From a checkpoint of a small mixture-of-experts model trained on Wikipedia.
Size: 12 layers, width 96, vocabulary 2048, 18.9M parameters.
Experts: 4 picks a token, a shared expert of 64 neurons.
Below are experts of layer 2 (counted from 0) of a mixture-of-experts language model. Rows are named router (the router's row for the expert), gate (a neuron's input weights, with its number), up (a neuron's input weights, with its number) and show model dimensions 0-95. Each number is 500 + 50 x the weight over its row's rms, rounded and kept within 0 to 999. Numbers have three digits each.
After each expert's rows: a language model's description of what the expert responds to; "gets" lists some tokens that make up at least twice as much of what it gets as of all text. This comes from a sample of Wikipedia text that the model never trained on. Tokens count by the router's weight.

# expert 33
router:509469547537467491524456542509531444404555451475480577418415525482525463474446495553497507487464465617532518501519460461640531528463553447590456542496459485493545489480576482427496453537649592541528498532496446490483473539504453558613450515515465498507522428653545522546493491542541502506
gate0:553504538544506484407521555524488544580530473507482462627500551482543509545491488485465526547496464439474562482559495416512488537468493556456552553591454493460542403523564435574434502536516522588531526577593399625497481612582541549578500443511550524428484558503488501507543476449458455491
up0:507490412476472513509514471523491468576495516421515535522494461520513612453472592475506554606507464402490444458439526495487539581443398535512474542568522434449541411475577522470530610462560470482534448554461498496535509556575452576552506505466502560455562574481519586468566472422446512595
gate1:601459515558455480551420540502386483432576484422529481524444592474457455537496487508385455467466453516478515479461539477571551463514429493477509484400547490582585477548567450537529485580561549438539542461476533562469534514461449598472538544543515446428439575539480438539556436542514499519
up1:477592512516394584481635563541555491603516533546503558521603530559471539417497471472509616470523609464485441486512500541552508500485519528518427575600560533474472493532452474508474469402413485530476504454556548503510483510451478460561536511459492594502466484483538532477480580421535557475
Year digits. Digits inside four-digit years, mostly the 9 after 1 and the 0 after 2, as in 1935, 1996, 2008.
gets: "9", "0", "8", "7", "6", "5"

# expert 37
router:497581533527497570566469501488515432371449487480407527423457615436508543619503444511581493468506542561483524509520476531489527514476457441531541511541432487472537470578522481501535525583613516452448442539507499571393492496509413564515433452484580516568485506565574532525539473545446494443
gate0:505524503514378591478547483552436512473486581445471541488507600531490546516547500498551465567559620470499535492560573460507491458512519547409487409526386533454545501555454450501470563542419501551585525503473502545550392472530437443538568507448509539506417463446445444502526496473513395518
up0:387414453504543471551505443500518542481543467606594469521557480566405470492487584523344456479503440577522566477550480481566478532500575493548462570541423596482499509573559517524507492467573498535454430547459500469476583449525417478500476488431469534465533523485561546506419462473504506459
gate1:512505489509500442567520480453418574533449475493538426533482557496514521564452493458529411542471577550531500468488497538564500513544577509436465525452442480403542548527594554431538520570446524496532472568500523503437510461583583595503514509369536508558548489496635528558382488544463457457
up1:485471480635479481439548527458478505463562521469480520479482553518530457499445426370515548555434500536567458465592529534567467495516451440505479573513523564440537456475483501523504454518527493500375495408512505453568501527538593494446489534429551436456579453473476476420634490441570562476
Er/an/ar word endings. Short vowel-r or vowel-n pieces ending or inside words, e.g. un-an-imous, lo-an, Alexand-er, play-er, ovovivip-ar-ous, peninsul-a.
gets: "er", "an", "ar", "ur", "a", "ak"

# expert 12
router:517517450462465557550502562442576409515483495466499586445511572454511542492429603561481533515493493640455440543496594453560460464579582487514461524518440553410477493515522519411497408549534539530453534444564492448469488546580482478625497505517567517494534533474489582546525467541533549455
gate0:526519522490535408510557462498507490485567542495602530433469453490526477558512610524495530433445468542519476403541530496510409508480541548552501553541498536456486546468471601411482454538553557451490495380520468515507443508593388417506434545559531542579506445635479472579508508458476501461
up0:474523382498505420531384489547499475451404557489523477537570500413520382495475428528458481448502442467508565419497521501432542487549455474523461465382555453448532399560438569482581474468478499436529445537477499463487482521533538459475573489562473412527433473439516518461524536505427530575
gate1:477481464433507550496569505522573455535464428510554606375494462536468502558529509490465539401512606481512550503525483519500408535497466461507540467582500529473534480573529599446480493597456563566463486548417547568541540493516412529430527495469481454598527552416530596455509491505454581516
up1:489546494565516504490571632505503465551621510496559546595474460412505593486577528560489535452566514535519526485511469486473513526463393471486475472445522459493546438534463422505505582495472501577507429573587459442429546441430498566505503413583485495492488585578463495423503434498540517535
Syllable after R. Second syllable of words and names starting with R or r, such as R-att-anakosin, r-ank-ed, R-iver, R-oss.
gets: "av", "att", "ack", "oy", "ank", "c"

# expert 39
router:500538510522495431477465622507522363505549485486422532457479495513476523514394559484396536458502502584473627485491515523520471535477473485517428485504512527451530492505486502463409419357574498485454538572494490572561456622555502499571516445483556504520442505485516593491504478510563550560
gate0:493560507582543378491489481471482426494469483528446423468487467362550499518477465437461572482545491500564567481522457469391564528460497434534404485444439551474435471508465535628464477496526428478489472535541439466529465632491469408536471500431501495472478410513554493522550506509539571537
up0:448467476562553657525527479512533470509554458554491515455519554460371494451510470514488506487413419397453477471489520525527478425521579590548570480547480502435580515481501391421497481454437500509605486514442519480541435493457459515417535566556401477502517510494466455523481483443505496408
gate1:419474560545462477493523455502558389532489482430493609489445515538568428488405569415602602467451424529512463438479538482516448499438481520485455494473441503501565479437502474587459446453486489504536506552495338432497514485517585498516581458538491538564575529523467491477561514477460539533
up1:513541571512537481522500471532474420526476422565499509568543545526449519489454492437516462507506427583479493420508610499479588524548347546536502399623398545484505497390480554567449556524524469546575497507417486567529494479555572521571563526543525535517473505510464475503496435508528515560
Verb stem beginnings. Word-initial stems of Latinate verbs and nouns after to, the or a subject, like re, pro, con, dec, inv, as in decided, continued.
gets: " t", " re", " pro", " con", "ect", " ch"

# expert 2
router:598561548578489474496511549453548537487507497402430469496420528420470578517463510500456436451504424554477577545492584452494458518475547404512517540445518537511523512504471525441534390522525549503438528448459468440524412538542470483565541514476502504531388551505608508497431525497563618593
gate0:453471522507414440432561413546562553489507486499509562582576554453552477480581430615523504535493405549506482535554590469445355490513571539483421497585548507495502533501504437459498466548556544465462494546531472481579588523520533451468589499524545543486510566586460522579490476512516507535
up0:519478536547493499461444462381551501632547526500496494529463497457432512536565434454494479435479510505482477498478480454501508521450463513561471414580611392510656463538561422516481518557517567466470550538540448500544523590495598502589534537574521493435468467513507529430574519434500495502
gate1:545524540493518484453529515595514480434482441438375455511434430463413544608524452521515515512488498527529544435483478489505514536443525450564517500550428580546514502508469538485478409456574570486409486502442568469450442536557493516438463567515496499478448545533403466481566670480497424517
up1:533474582500492508405457582524455496513475479499538562461509479431582472477488530481419456494506472450569560526439475564514448485596575529516461472559545496466452516387462496477476525392412479459572566446487553451517569576545424572490493565531404417448521521558416518476450487435517475428
Mid-word Latinate pieces. Inner pieces of long Latinate words, like ect in effectively, ons in responsibilities, enc in influenced, plus == heading marks.
gets: "ly", "ff", "===", "ect", "ons", "=="

# expert 51
router:547534529522577459577470539386519521547531447478405492519446540527459402516459467491498531472387438538470478540474459505563554514518537432495368456577409579405555513428570476480494541500553563542540522477482523558531505547510445482507442538424560436512499493476539548431538472473615530509
gate0:552577539539498614613502449469564582428465469539534435578481478572471511544466503501539437451482432539460437510455442499461531557498479517465514576494444532461548462490556585495524420432557501494501473585499541492485543589442452437467529469428497501505483407493482484543505666533459556476
up0:464464503583419544510547511469460469494510492436483608520461483427545513446530506446452458480474567488463470456526522576529449516494502492525605501463431373465543509402430518456548524540441482464427418459553443594413494578569508518527445504578511447522427500529550529476562405491435440442
gate1:555491419534464474558524500522538536481471482552423551452450460477539460458435472473448622481553616524579456550584455543514470572551622483506497543497555486519520618554521598465498501434471542537538512547510463548607493413504500536480375525453575498540491537478507513439530483517452557494
up1:564476526547591497566541555535443523526552444490500553471548596536485463498524461520589451382518398451440412498583454582517528436518571438512528493514567584480499578472517588535474495522605446516539415522513460456533485501469552442506482500450575519583491430495533544485575444495538472557
u-vowel word pieces. Inner pieces with u or consonant clusters, such as us, un, ound, qu, ix, as in Genus, Municipal, frequently, Blix.
gets: "us", "un", "ound", "ud", "ix", "ough"

# expert 21
router:478521501609552440479478542472597528512510445397498528415514546445533539565484507626459521462498435513401519541587508519557479539570492466483404605585460533454492478499513523483485505471539590513531513527506403494395453554513501470591454605461499575496528466516527498552535443545520555498
gate0:575472528434527537504581615514584479576469542510450480468504510508426517583555544585467455513418414521492454527451479541589512489435563485504527439574424525459591492521498488562466519456525648525537572469526458461555556528464418491517534471490459526480496538423418493535545432504469445437
up0:551540521554437597460511435519559512517455515487407529463494429491544489479474544534496485530508479420481487503517500397465458498560474446466499545443548502546501513523445508522434466635479470552566522464535539555449485505387508603487508416475489480521410551567675441530544572428497536535
gate1:474565528581586434467483571562522490361510506444494483491389499496534643501475580616476445440574485486492604504573503546499447560544503409483454463541448501588531490492500488430484510467500449432508433581487492467487460471479493523531592512450474497513505489514471476436482525550471595479
up1:507444526436526460515532536437503469535508590578502552419446514436511571452473498485547494617478513539481489535530411556458396533575478468512507473513489461552503522464505564550499465587599549522374613558478555500533641515558546491461400499525524506466453496497516498502427441495513572468
Letter after capital. Second letter of a word right after an initial capital or consonant, mostly h after T or C, as in This, Things, Thwaites.
gets: "h", "H", "l", "o", "u", "A"

# expert 57
router:575541550542459528495434594477499482518520437487490536458391528519514500453504458500437566369473509574540494485513456447638545514489464455534422519455491483498468473466579480424485521552661557572482455533508462448452463493474471536575445448509492478520492399563560487581573479474540513532
gate0:537527653555479422509473512504491543559392474570443533531549537499516493531527496553468544551502449545471573553514444514518571542464458495592474521493497446538502433477556497460457487558690575519476516519491511525474450511549464600462463418458466545542480434504475438524463488398511532571
up0:490511571514395484434430470475542461466451513456516534507432456476498426583554532550480488470482547481575521513401494531440505502400433537534604475435467543588454447480498549488552505564507487519439441488443471499536481494525510510540580522418567472347551545382469538442470491496500528406
gate1:436552522517433421471501520471599354427471472533534513469508472503428519468631452504606472573493546492473583549522492487478576448509559554486491535538459479457451541538500476417524509553452542494517554476646428522499501504397540519472522442481474571539516510474504536543551407500431473542
up1:540464426523599562405494493471479481530450493515465541584489601560518457494535471571507442445414540471534476597529477532522508398499499535563473576466476462558436414461604428512419507478486424496435487454521585515426467392536452493484421547500533488532480555517518483456562509485429540436
Digits and place words. Digits 9, 8, 7 in years, coordinates and decimals, plus place-name words like New, South, British, Park.
gets: "9", "8", "7", " New", " South", " Mon"

# expert 52
router:520639537461497524443513484443513496521480454453370536501536560479480525495411599496514536511464451556353493528513502411463537531567474455519496488521413465427515583565586486535483523461528522540497508447495425492445512531482500449502554528495621582521481489552545578514411547568493556475
gate0:524556585514457513483624493463473488456536403461411466480544466514539528574466486489539486454517463479425464513539473458550544576595425524485426580507516533464591536498505530487521498513458571441539550443454473415455470487559496464490508493456397563426510462428470513507434514479342589469
up0:531479550572443454537570493638489411403545512480485490460501554508496611519489461316512536528472522511434464532493486550575510503502519595629517468510486475518465432517462535482508557558536470498630417478501558536594523487542534508499471538487484464495530490491489560522569494472521557545
gate1:539576528491535521503583440531513510516458472545516515516503575468548370539470532487533654492439516601431476507507492416511499454500513432518473515474424451454558476497533495561492474560500448532542454474451463464476540601519476515525534554540560483472455568529490558472356629484573517418
up1:503430591532392501497471508556483572530532548535598518470454570499493562527613518477474499453521556501460465574577550519478481475527474408517543571553561517483534462498465513452477473450444323462462482552472493579571493571537479451510471463406641537529501485515515560463529529478480500494
Single-letter inner pieces. Lone t, p, f and pieces like if, ital inside words after p or t: typ-if-ied, ht-t-ps, conce-p-ts, disqual-if-ied.
gets: "t", "p", "if", "f", "ed", "le"

# expert 24
router:536579522516521496454516453435465497519556409429466530434508638462522531455426502494505544528417505495488499479425547440474573544509498505502497505614479534468479475552503487484457378463469573555565539482521435538471352539466505474552521482491595506494439507507610547596473500483564564434
gate0:465482532472533455543464408557547430558538486500497431465512509528488496491454586605465451511520510411458465499525507400577505554553535432495531518523564462490367390544481530512451532475536469543548468579447464534471482481492461451454552469445581474527422483574516381489607394502499518515
up0:551520530471497474546555535487549634459495506393506493523435502484503578460473504507494463527443534483436476464580571482505504434572484546477403523546482466541422420467519441540522411554497502510419414426531518555443504442434604546460432514502515541479596580474476391446464500532549441457
gate1:508477535468589458502521412454485522501520454513470429538495502526495620514456569516485537523542468572488555489467561476448560549541426547501437420547486498487345424525553537476467529471519504513584511390470503525519544413551548516470532560455532402389560510501580533599524533545481551541
up1:442482567454459541370550419554464561557397573448508478515531535545557483402444533580569465526468497458488490515502514552483440581487515538547494494524475502482486464443489472515505425514512470564410449595432520524554540463598475391579539471412498554449523541552510533518469461522594547492
Le and p pieces. Word-final pieces le, les and p, mostly after S or inside words, as in S-le-w, sing-le, tit-les, gos-p-el.
gets: "le", "p", "les", "v", " Re", " le"

# expert 60
router:545475495500498463601444589487541480512487520504430543497513518482586579489411524499554527443509566575410514493461541473523565414458525482562506595539516667473478420527528527458485484506588564505602466516490452422510483535588500446598452455485472430555485536498525512492445476530565564481
gate0:582489549560571461552474553500561488420534506430461494487531430388529434442503403529543494523587586602561425488461472468480508425601521510484522530471577557495509463556459515524529453580503505519565462410512595553461549469492400566549469510452501384496494534453460501519490526539515475477
up0:485519528588509455428464577541526504484481493532498517466489487499565427488544455463551466532615533510504498447484509453510464483538614393397468523504515548483560458479561516506461409595471470507504508446495520433546480582585565454557465461474510526504519442584438511466473534507626566646
gate1:465506552519493486546599478489521485520461534513491483555529504508488538469442540552461584471501559553465404473426568450470564549463475559466489476462381570665387464428515457560476574479510514543539524448452466519476536500478546394538584500499454524510493584450487500480532499464607590534
up1:506537471536459515548566499463519513472481529435552534497525514607472490497564583469477494464489468523553451454495526477553360532481474507469528546370469552470571556582531517402597496494488497589408502500459497508525498394499550554476537471575504611427435488469575481516481556441484422585
Word endings and auxiliaries. Final parts of nouns like prov-ince, ch-urch, c-ourt, m-use-um, plus auxiliaries had, would and will.
gets: " had", "ement", "ice", " would", "ince", "urch"

# expert 26
router:532542497526512444472488536439511509463446469478448614467463585549543552491440497533527556478428481547463600472499512404523612512441512472603495648560487583411481527527569545489456506440546540459485458520533414489424435536526417528490530448511473549479448497539561484415520447561506521533
gate0:459551528574552554509474543521500495473474497558452535495633475488527496381504460548601475480534546541562524370547526472521525483502498532491444588429519500463485596492445459524525492436548477510474593466495436504517499557479464444502493517600526474586490563391579413461477614448495485539
up0:439505548538521547504405489420452493414496398554467508477597470479530482431508476519502463533426483500565590454566572394480545568411491454592519557530604501433469624448488499532531456486520496527478568531546493492523471514451586538500449538568556536497465526467554437433558506442456486470
gate1:481507426554535488484455521457496488505383455483526493435487509463500527587496485528489455597505456562450536439478599425483465580475560436651493423495558526449482600543495468490470513450489582362514482549522468461420517529500479475452465456431409476495516549552536498554494454550576462446
up1:625490417458506440476482583465476510483424474425471623440470528425553467570529522533478556595456548519510438483487596401525503497525540406517518537477503501524521595501500572575538531489498485503528525568504478468471526491444547432560501496567443467552357529592527541496563497495524468463
Later digits in numbers. Digits 5–9 inside multi-digit numbers, mostly years and table scores, such as 1960, 1996, 4–6, 13.766.
gets: "7", "6", "8", "5", "9", "4"

# expert 35
router:526574498525568447564480596449530451481538444408491447522469506402504437491508544495421530475462422524509483546432474483503517521493571510477396512512435547531525502511609544345566462505549615458475497521464475542547455509548466514559532564522564503493434520503581595590452460495554500521
gate0:486496440534524404497465515433530539506537583538542403526483604376409483559524530503561473518575547516538530516500509384507513485489501527452454498559534572493404478471503628529396495443558482461517556499505500516608486572521541521471503416556604516431467461444558524552514495523517499500
up0:584467421504490518451466472453555518579454446562506536539458506496509465588522543516482510560480427523428528540490542541488477429550454486536571488415577447527477481341556535494571425525467605461477519413423451527346466482468447479587432514528440480527453490507514451468511522508498518545
gate1:549449532414551482460507573526582493499477530478529555523427467436522439450507579593470511552493523497506563490489438462502477404419389560570525500550391567490464439424487460453543494517521525522444447482598502611404490448450494462493551602502489410529461444471501526516556495564504536511
up1:578507507540535508483457525511575528466534512501468566507427464500520523444495552475499410488549518535562513556556470591415526402540545415472436492451555484601535437508545541600496438540462544485434479529594573516486590581502440511466512495446505579535490547387620454480521435497483554529
Name-initial consonants, ud/se. Initial capitals H, J, K, Gr, Cl starting names, plus inner pieces ud and se, e.g. H-ud-dersfield, longit-ud-e, Primro-se.
gets: "ud", "se", " H", " J", "ob", " K"

# expert 11
router:484550581517505513463382518508540461517562491425489620515515541534440505563447481498443497396484525578360512464585511426480547551554520490519430506498479486508492453546432607443562502491469608427536486509450491573543463570561523470488471549498539507433484446559563504503515581583499471486
gate0:464528528509494480555555433434481492524522447499477490502529499438506598464522454516527532434385473546401496454515563457488548460376508622561501445516477517537376499478403602576556533492456529484542463449472489576527486552498463598460518514426459407424537497522530540472506479579472449520
up0:500543474461489485515549522608472576572452425461493465425461421477544574494531438534497459458497485448479570520461456517515519492534451580466539530512444462522534520494561463553458573431455476553478494603516497441592532418549594573589591464431461460549505587490532434495499414511589515570
gate1:552516545584534480433456581534467455383546582506473562460545477443541537526497462493488460517473452485506538454488449392525523561587501466450568418541502508425463501513552662618516524583467533432507546496482490474478479510473446445383477496435492444463479528469489574437483509462465549464
up1:462513484542560400537500556557445456471589558486526543569552481430561468538427472468550496565520483556484556443455493496565494509564545520483521465509612565453454593480513487565583534497512533588541521453470508522465474504544561506478413500404572468455476555558382576439507495403514420491
Adjective-forming suffixes. Word-final suffixes like -ical, -ative, -act, -ly inside words such as Political, classical, contract, plus Ind in Indian and American.
gets: "ical", "act", "nd", "th", " Ind", "The"

# expert 18
router:502532532552543431552465516539559436446543540488482508458430527514555582444499549502457485435470394465478570504516556471520532505512516544479487611564374513449484507520472550520542439484521562560525473453488454497417484651448439475643454474508535537482452548561523528512367481496535528507
gate0:550510527585454482572566493608504428487463584552529596575523490549510597541492482439473448429607562511473523459455508463478474635429459393542404552414464501542531554481535465528471492453555501438523437503490470490544466566466526539495456461510499495535554591539513534485551559445536497496
up0:541533512509432505502589447520578588487527465557448529566473576415461474467489524582570520521423516548485417518549546523487436482559426422545487483519560638463479486517473518432505475409538482483432460491481594561477523510480416591449492541489391532533619487470451505488475557477454486495
gate1:527510532529453447519550492514516529457553493426547420434541604566511508525518515410427553433497369479488561572506585473458513452526544427581601495496422438530558580481431487458467560552562527503400564541483432538487521546484415513550474487517481538443431532531470542466415518551503518487
up1:443492530581458404499508457569510440532551495544487474560572526510493503569448535449542553456447498520551603500429529477536532430618501498445487546577488514471434506489462448382457594548422417527473516575546465506500504501445476527546389482490543577466497499522419573498420551544529491577
Consonant after initial letter. Consonant pieces right after a first capital letter of a name or word, as in S-j-ostrom, D-j-air, S-p-ecies, S-c-ientific.
gets: "j", "v", "ch", "f", "c", "gr"

# expert 8
router:533544575536474464550442480450501454404492523500385506483531568526476476532504520498515545466553518495438544572528461472481510555599476535539509458477348498430512493541529471501567463398611568490486497592475505503505537543545472506543462517428529502431440478599628462494491488449623489528
gate0:535519605584577518497544577549600456578560514529502496446426528425448547459514539468640539478546571457530535504521524596503540448457448567545495482405442463465521495457474465508484382429552466497554523536498549474471534501512429511506409461511572473494468463527621525557490491548508484473
up0:524596514594523563519541503454542556416535569464586539402462381536485433518414434535474440486449520482546445558562442550488448510447538603506513482509512581392534477421529537463459490571540539463532568517583598465567498498484481462531475490554555493529558483466522476483518430489495522442
gate1:549380526580523483463507418458554477464555537493499489562617581527524418528450518580602465446490468449503424469505423499559534550554485474371523482490364508518476469476491445507472507463450559535526550463495467502507458482546514552502525495593525437557539535548536479497460480424574594547
up1:449460561496499565500548470487503469469565514540525509419525455516430492440567423489484529471449461522462512425539497537466601520502474450527486566393527557501563512544485556526437454370358635555495452488410510439527528456550482555427489467487528539534539511427489495514492398555551471453
Mid-word consonant syllables. Short inner pieces inside words and foreign names, like ter in terrible and Unter, ut in attributed, it, at, rat.
gets: "it", "ut", "ter", "at", "ver", "ar"

# expert 54
router:447557559572525504449491521497529525398467488501466521489427591465582502522468626493457593435422519517515525515498499435532543538552515425491439448495429554526522455563474532410493424427492529459482556512547502488579480623568475510570486522517507576468497514579554546569440506618504501437
gate0:378438448507532585626482556487479475475534567454398537568526501446629511492463502531481504487479504489407541499520420472549470600457466476551540432495487563526537491435560399492512561436454534475508452454471420497522520482469511451481540503474495500410568516495469535544382519538463568441
up0:353422459523491516552478511502424585531537510492463523612526475493456559537449500541505455491525546439499557507529482516556483595456503541555554449510498533459496419381501466511589486521475436551388475439407451445501500450536461494498513457398444547498507442460409420482484455521446454440
gate1:539549440465523500496491515437468517486461405457390608590429457393534603516456513475508470447501516572458497544583517490500493469487511503522437487540476432477490493502503611498500476570470546500476467551452408495522492562488548399505443564499490531482435455502621492527404475617428526470
up1:476496509430453462535518471453410522501503532478571437582632506582486559482593560420614502558504522567470532522534494492482513564451446598438515494448542414482465525500461547564487504514535536409439515510468538453441451481378576490521543510544595467482583484565512497502477564451530478456
Zero digits in numbers. The digit 0 in years, scores, coordinates and large amounts, as in 2-0-13, 1,500,0-0-0, and 3-0–25 in tables.
gets: "0", " km", "ourn"

# expert 6
router:522531481468541473500417496478525479473569557441473511422498501398590553462508509498482471485438529523472584487486550416517513498594532523496553491559447555443511438594498544507472398448596549503495502429498493471428385599533420479602466462531457447561515521568538486559555491571515578435
gate0:511477625554427570520489523475553471561517393516475601488618488505529439398458500478480463452555481510497571522431537560604541525445432513541531477556519571503463490423461496499537445509452535558561521437407569469456521450511552459437458456427530426471492485506503439547514450418505506436
up0:581459565547498492408473380514608429510480461513567539506480535442458480438516552519516526601489509492434528474474417462468437520394494547575601513561506519419433516444524476539495528567549493529501497441573567451482522521497487494480458467462480393453427449433588455512415486512479465440
gate1:506473553490557489458458508532555516490453570449491527519411516481501490494502531492501455527550529538565576454480521397565563474520461478510558452472570454502477447573506493604490425418473554476548472542576509519415383598505519540512446492505591495524458492449541498481636376504401479579
up1:422503518458454445586459548420506491590476444589457481550493528505527510503493513448481473462477468476435556515376408568526568535455469533563582500620433484502455468486463519526561466580554486595511472483599503465429441517454477554473488495588451524523506437526507474370480538444451520518
Capital and v fragments. Single letters inside names and codes, especially v and capitals N, S, R, V, as in Gjø-v-ik, CA-N, S-V-T.
gets: "v", "N", "S", "R", "V", "W"

# expert 0
router:410520551474510547429373509459480484473445595491463527460497601435555569517454434558473557477515525568438516514498495465521485491491533480493489622488454510492496534483525551455549395535508608425556514514376515527546562572528525483582448408467538494493469518541587536489504388524514475526
gate0:432522569522510463421519568529400418414433533443558553465549564475562424551460568565410550445524516592511550427483507416565530518536507500530622503511492582586517563540520503501525449490483548578547472490479569478483522502422569472521545472507519462531456413517495492399502451514509552507
up0:582523530547334452464559438492470488524530438515532459481496572531417553480617526469501500490489476363527590489499502495505592437465545506455489465521538458454458557502447448431429533482508479582425441499494396494544411468541493522475537554432516498412501467476467535529462459451570541503
gate1:416513566518478545540466509393504557570375525487454565541489563493470560524597467533494529353587507491468580498462591498450529517558522458566470446481454443560479458456539469462543450563508491513486497465551491552553553496599484490584452528530491537463504450550551476572461406477505452564
up1:497484503600563511569552547503470506522405506486497539522486607427456501505558542525519521449606445565487513439425588523509543508412524442433538485415526509509494504486529518477522435538409527416468632486461498593510618538511553540462439491531474543549463464466600503539498426525531501566
Mid-word verb pieces. Inner pieces of verbs and common words after a first fragment, like g-iv-en, g-ave, le-ave, cult-iv-ation, plus words such as up, who, part.
gets: "iv", " time", "ive", " part", "up", " who"

# expert 49
router:448503492525536524517394508530476480552563519408450550561489564437594512504496531485499590411515491509420508492491484445614550558492489510493506574492443524418530458539537599374497474401535502533474435460510538549452434467504464479520521552449523536527466488565614525489459505644529483539
gate0:411570527482461525576604506527550517511507464578500656492460477526478552525542503474525456431495477602428495446422543532524531526482491532521450548497476505486500495442564566468465566473535487505480455469501425526510597478379458508439552449558580536590471414531522477535580511523508412423
up0:467479486551545547548450450615505514529540543540544455497540440552449444483545468421505497440540568531614445461556629481588479543492477421586421497497547550500542500546448496460574532523520477499483483531537539593541427527522555493450528396543566439469528514433444545477400519447443517525
gate1:517522399562441522490374510549523458560477508536558449494479519402513466505484495540498427593542487395557450449465465506558523395473559522394587501492460531456464380418526546597578505473545503499582484503421502461508482512520531483465589526513531445483504465594557531450517493520473476465
up1:533515476565471514416394487537507406466548479454599431525465522443464469452419595423408503511476536425554454495539445602495479454421469435503432435398459539475501401516469528558555433454515498551529486532505526458472483482494509441416533539530496507472551430443521493385481519556467526496
Hyphens, dashes and symbols. Hyphens, en dashes, equals signs and slashes in compounds, ranges, codes and list bullets, e.g. E-MTB, 2023–2024, OPS-7353.
gets: "-", "–", "=", "|", "/", " -"

# expert 20
router:498601564494558417548449486465493486495554455503441577492554647427457516541481560487477500493548496577408558529538483429539553550487552498570466450506467568526465492506466471536475482479527501522513589621536496523526431496575465498559508501475533535544413460484593444525444411484618553538
gate0:456518513452576510521624469455450567495557538546454550514525427512391610555553496552531490471594431554413520464498529562418551486475437521462555550488487499534476574566477532468540418529523577521535515501528575397513383519498545527484459472541530437583491459553484487462460540495540450444
up0:514539483500498450453538486548403390521506473497487551545548509426447505443424470443426535367527524560559540475406482480497524492478449492415476531582567582534540544464508445440480468455540532578529467643516547562515529488484529492545488501503593410420556516508463445446475468452570473536
gate1:535561481479510526490450537405608479564523487516438602529480528532462505512441527552437568581527457418460508526556533597465451519489476469526502449540386470543505524569466503545485511569552489512526499447538544534421433481531431485467436616479508504524563553485536449542558512515462325476
up1:492475486519412517522574504627541489514518450475565544493525512519500535417428505521495584547429515518501422585510560579532404370460426474534478523522525459426476516584477524452444515537508459523573392461470504469520537421466498497496512463561597526507511513405491541525561590536513589548
Word-final suffix pieces. Word-ending pieces like ly, ter, le, able, ite, ley, as in hunter, available, Website, Lesley, rugby.
gets: "ly", "ter", "le", "ely", "les", "ite"

# expert 45
router:495513504448543481480395506508553514472463443429332560375368449510544492533485539538486472460400510539513522567573495455514528499577522484513430587516482554502537489508511554442533498470534523584541419519478568486431532523619528479549474491478565502507449485502530564477570437530557529522
gate0:418529585439577556493480486556545452513488497470514543457478463517508494438475484515426570535502492448488467600567524515501585578491444533540455517577449493519481415530516466412513505429519547410596515460474452557534566493538576436428471538536453470466557550527620531495480344556482499495
up0:548416488536526477438543482508526590463475525397430525525491537442353470408417473481541466523523484416491505458509579449487576472537464403515517457579539447482541561572517413475536428491479575507523447527476557545436512522514535477435530463522520551435476496454507549503605425477528449589
gate1:429492480498472431560435470490548542493491502509457585453440520504505509548557567427506483406415455527417480601564533420530472519510521483496441523454464502452480457459543602498575572518480405455489382495467545508348510543496467488536433493469502499521490420461486569477572395497496546446
up1:417506569441528510480572548515529502460441512458508645452423586477483484481496443488538452452353529481608512493477562482389444507526521531461525493473447524579553531481508489478493536557503519485498419582468506566519568506545478481529467494558505515555488502542411485421483565537558454365
Vowel-consonant inner pieces. Vowel-led pieces such as am, ag, em, ac right after a first consonant, as in famous, families, Management, Memorial.
gets: "am", "ag", "em", "ac", "ind", "ot"

# expert 41
router:500574549469499544503408547464541459485534412412409536521478475504484588531496497484499581480502525583533470513452467451453554437530544433573519532570517519444540504603519534435502505483433513498582528581410457522466463563586403462555540460476518442514498503522515522611413411483553516415
gate0:479520536444487463500499524522554556563397480452521562543495619468494568559600496438536559543518534534512569580424484491516490409626531585551521510518471492492489457480527625457545497473447467519517463531508500561595477553584491514491476554554452488538543460555523536552390563482515401513
up0:483527530548468519443611468633546442524530580471605518413464484513449504410530503468494518471594515544540484500489519486493395457433482530454561510515409455468492486435490546550539435519496477516599471572488506528546538574481532505519507431533512446578489427557520536398552526480500365520
gate1:503551472515506419480438466506516485523465517442465427494482466450499526492500457423479463427584476464591434607451482459459506526459506483559472548527476555593431421556525493556535531465515600476417449532491486478424426479427414483561520552568447512563562495434617486434463449494431586459
up1:499487513521540577452480597550555488502501510455486532492428523624498504492459552453558435397568504499396481534388601527508553562539534537492508486472549495438466535528524502475549477496522516467482374471511589499465488507566468548550540550387475359458494565436461472504568545519506544464
Clause connectives, -ine endings. Connectives starting a clause after a comma, such as that, which, who, but, where, plus word endings -ine/-ines/-ina, e.g. Philippines.
gets: " that", "ine", " which", " who", " but", "age"

# expert 25
router:452498528517605502470430476497553485509418531360476513487505477424524586533432468486489578462379522584471546577444434479510494536511542447467415504508490557499517488563510448466520501514521547494552580491444473512482455638465458571476462527492517590491426386454495543483538508563535567558
gate0:543436465472517468501512526522603414515506456469430445423454514502528467506450534557599458522449477492473454503554480532455390361568487471517563412529535493413587521518448411453427550547557550516482526517453505562445523615454542475552501475405524468536490534534421468500547489431456497525
up0:566382458512508535509538473531550512496477541405459560425479512542516541420525467513548497532446519494423464458461555545497418490486515445462492487541533601495501423426557414470466530541505410527465557531487462471482449590526475482476560315458476568499522455516492618502488512409470543530
gate1:343481539486480504519529585476391471464412526450493478512473483490582489483439470492417472544399501530474496501513532476520460520581502461477512418588446528499430524529574544551549603614485412438600461508447516509493497562474412486461420501522443422502528499528496545482483414510539501516
up1:437512524385528435535545480457543479560518606494442449567459493470505424574547429445552561588434514494485492424477573491529408455501576469426453512532563484505483517572455437508543464539505429465533560490508521558410517576473532485477475475475520497565567595515589572526518420539514424463
Plural and possessive s. Word-final s marking plurals, possessives or verb endings, e.g. metric-s, Co'-s, furlong-s, pull-s, plus the I after a quotation mark.
gets: "s", "I", "'", "es", "land", " U"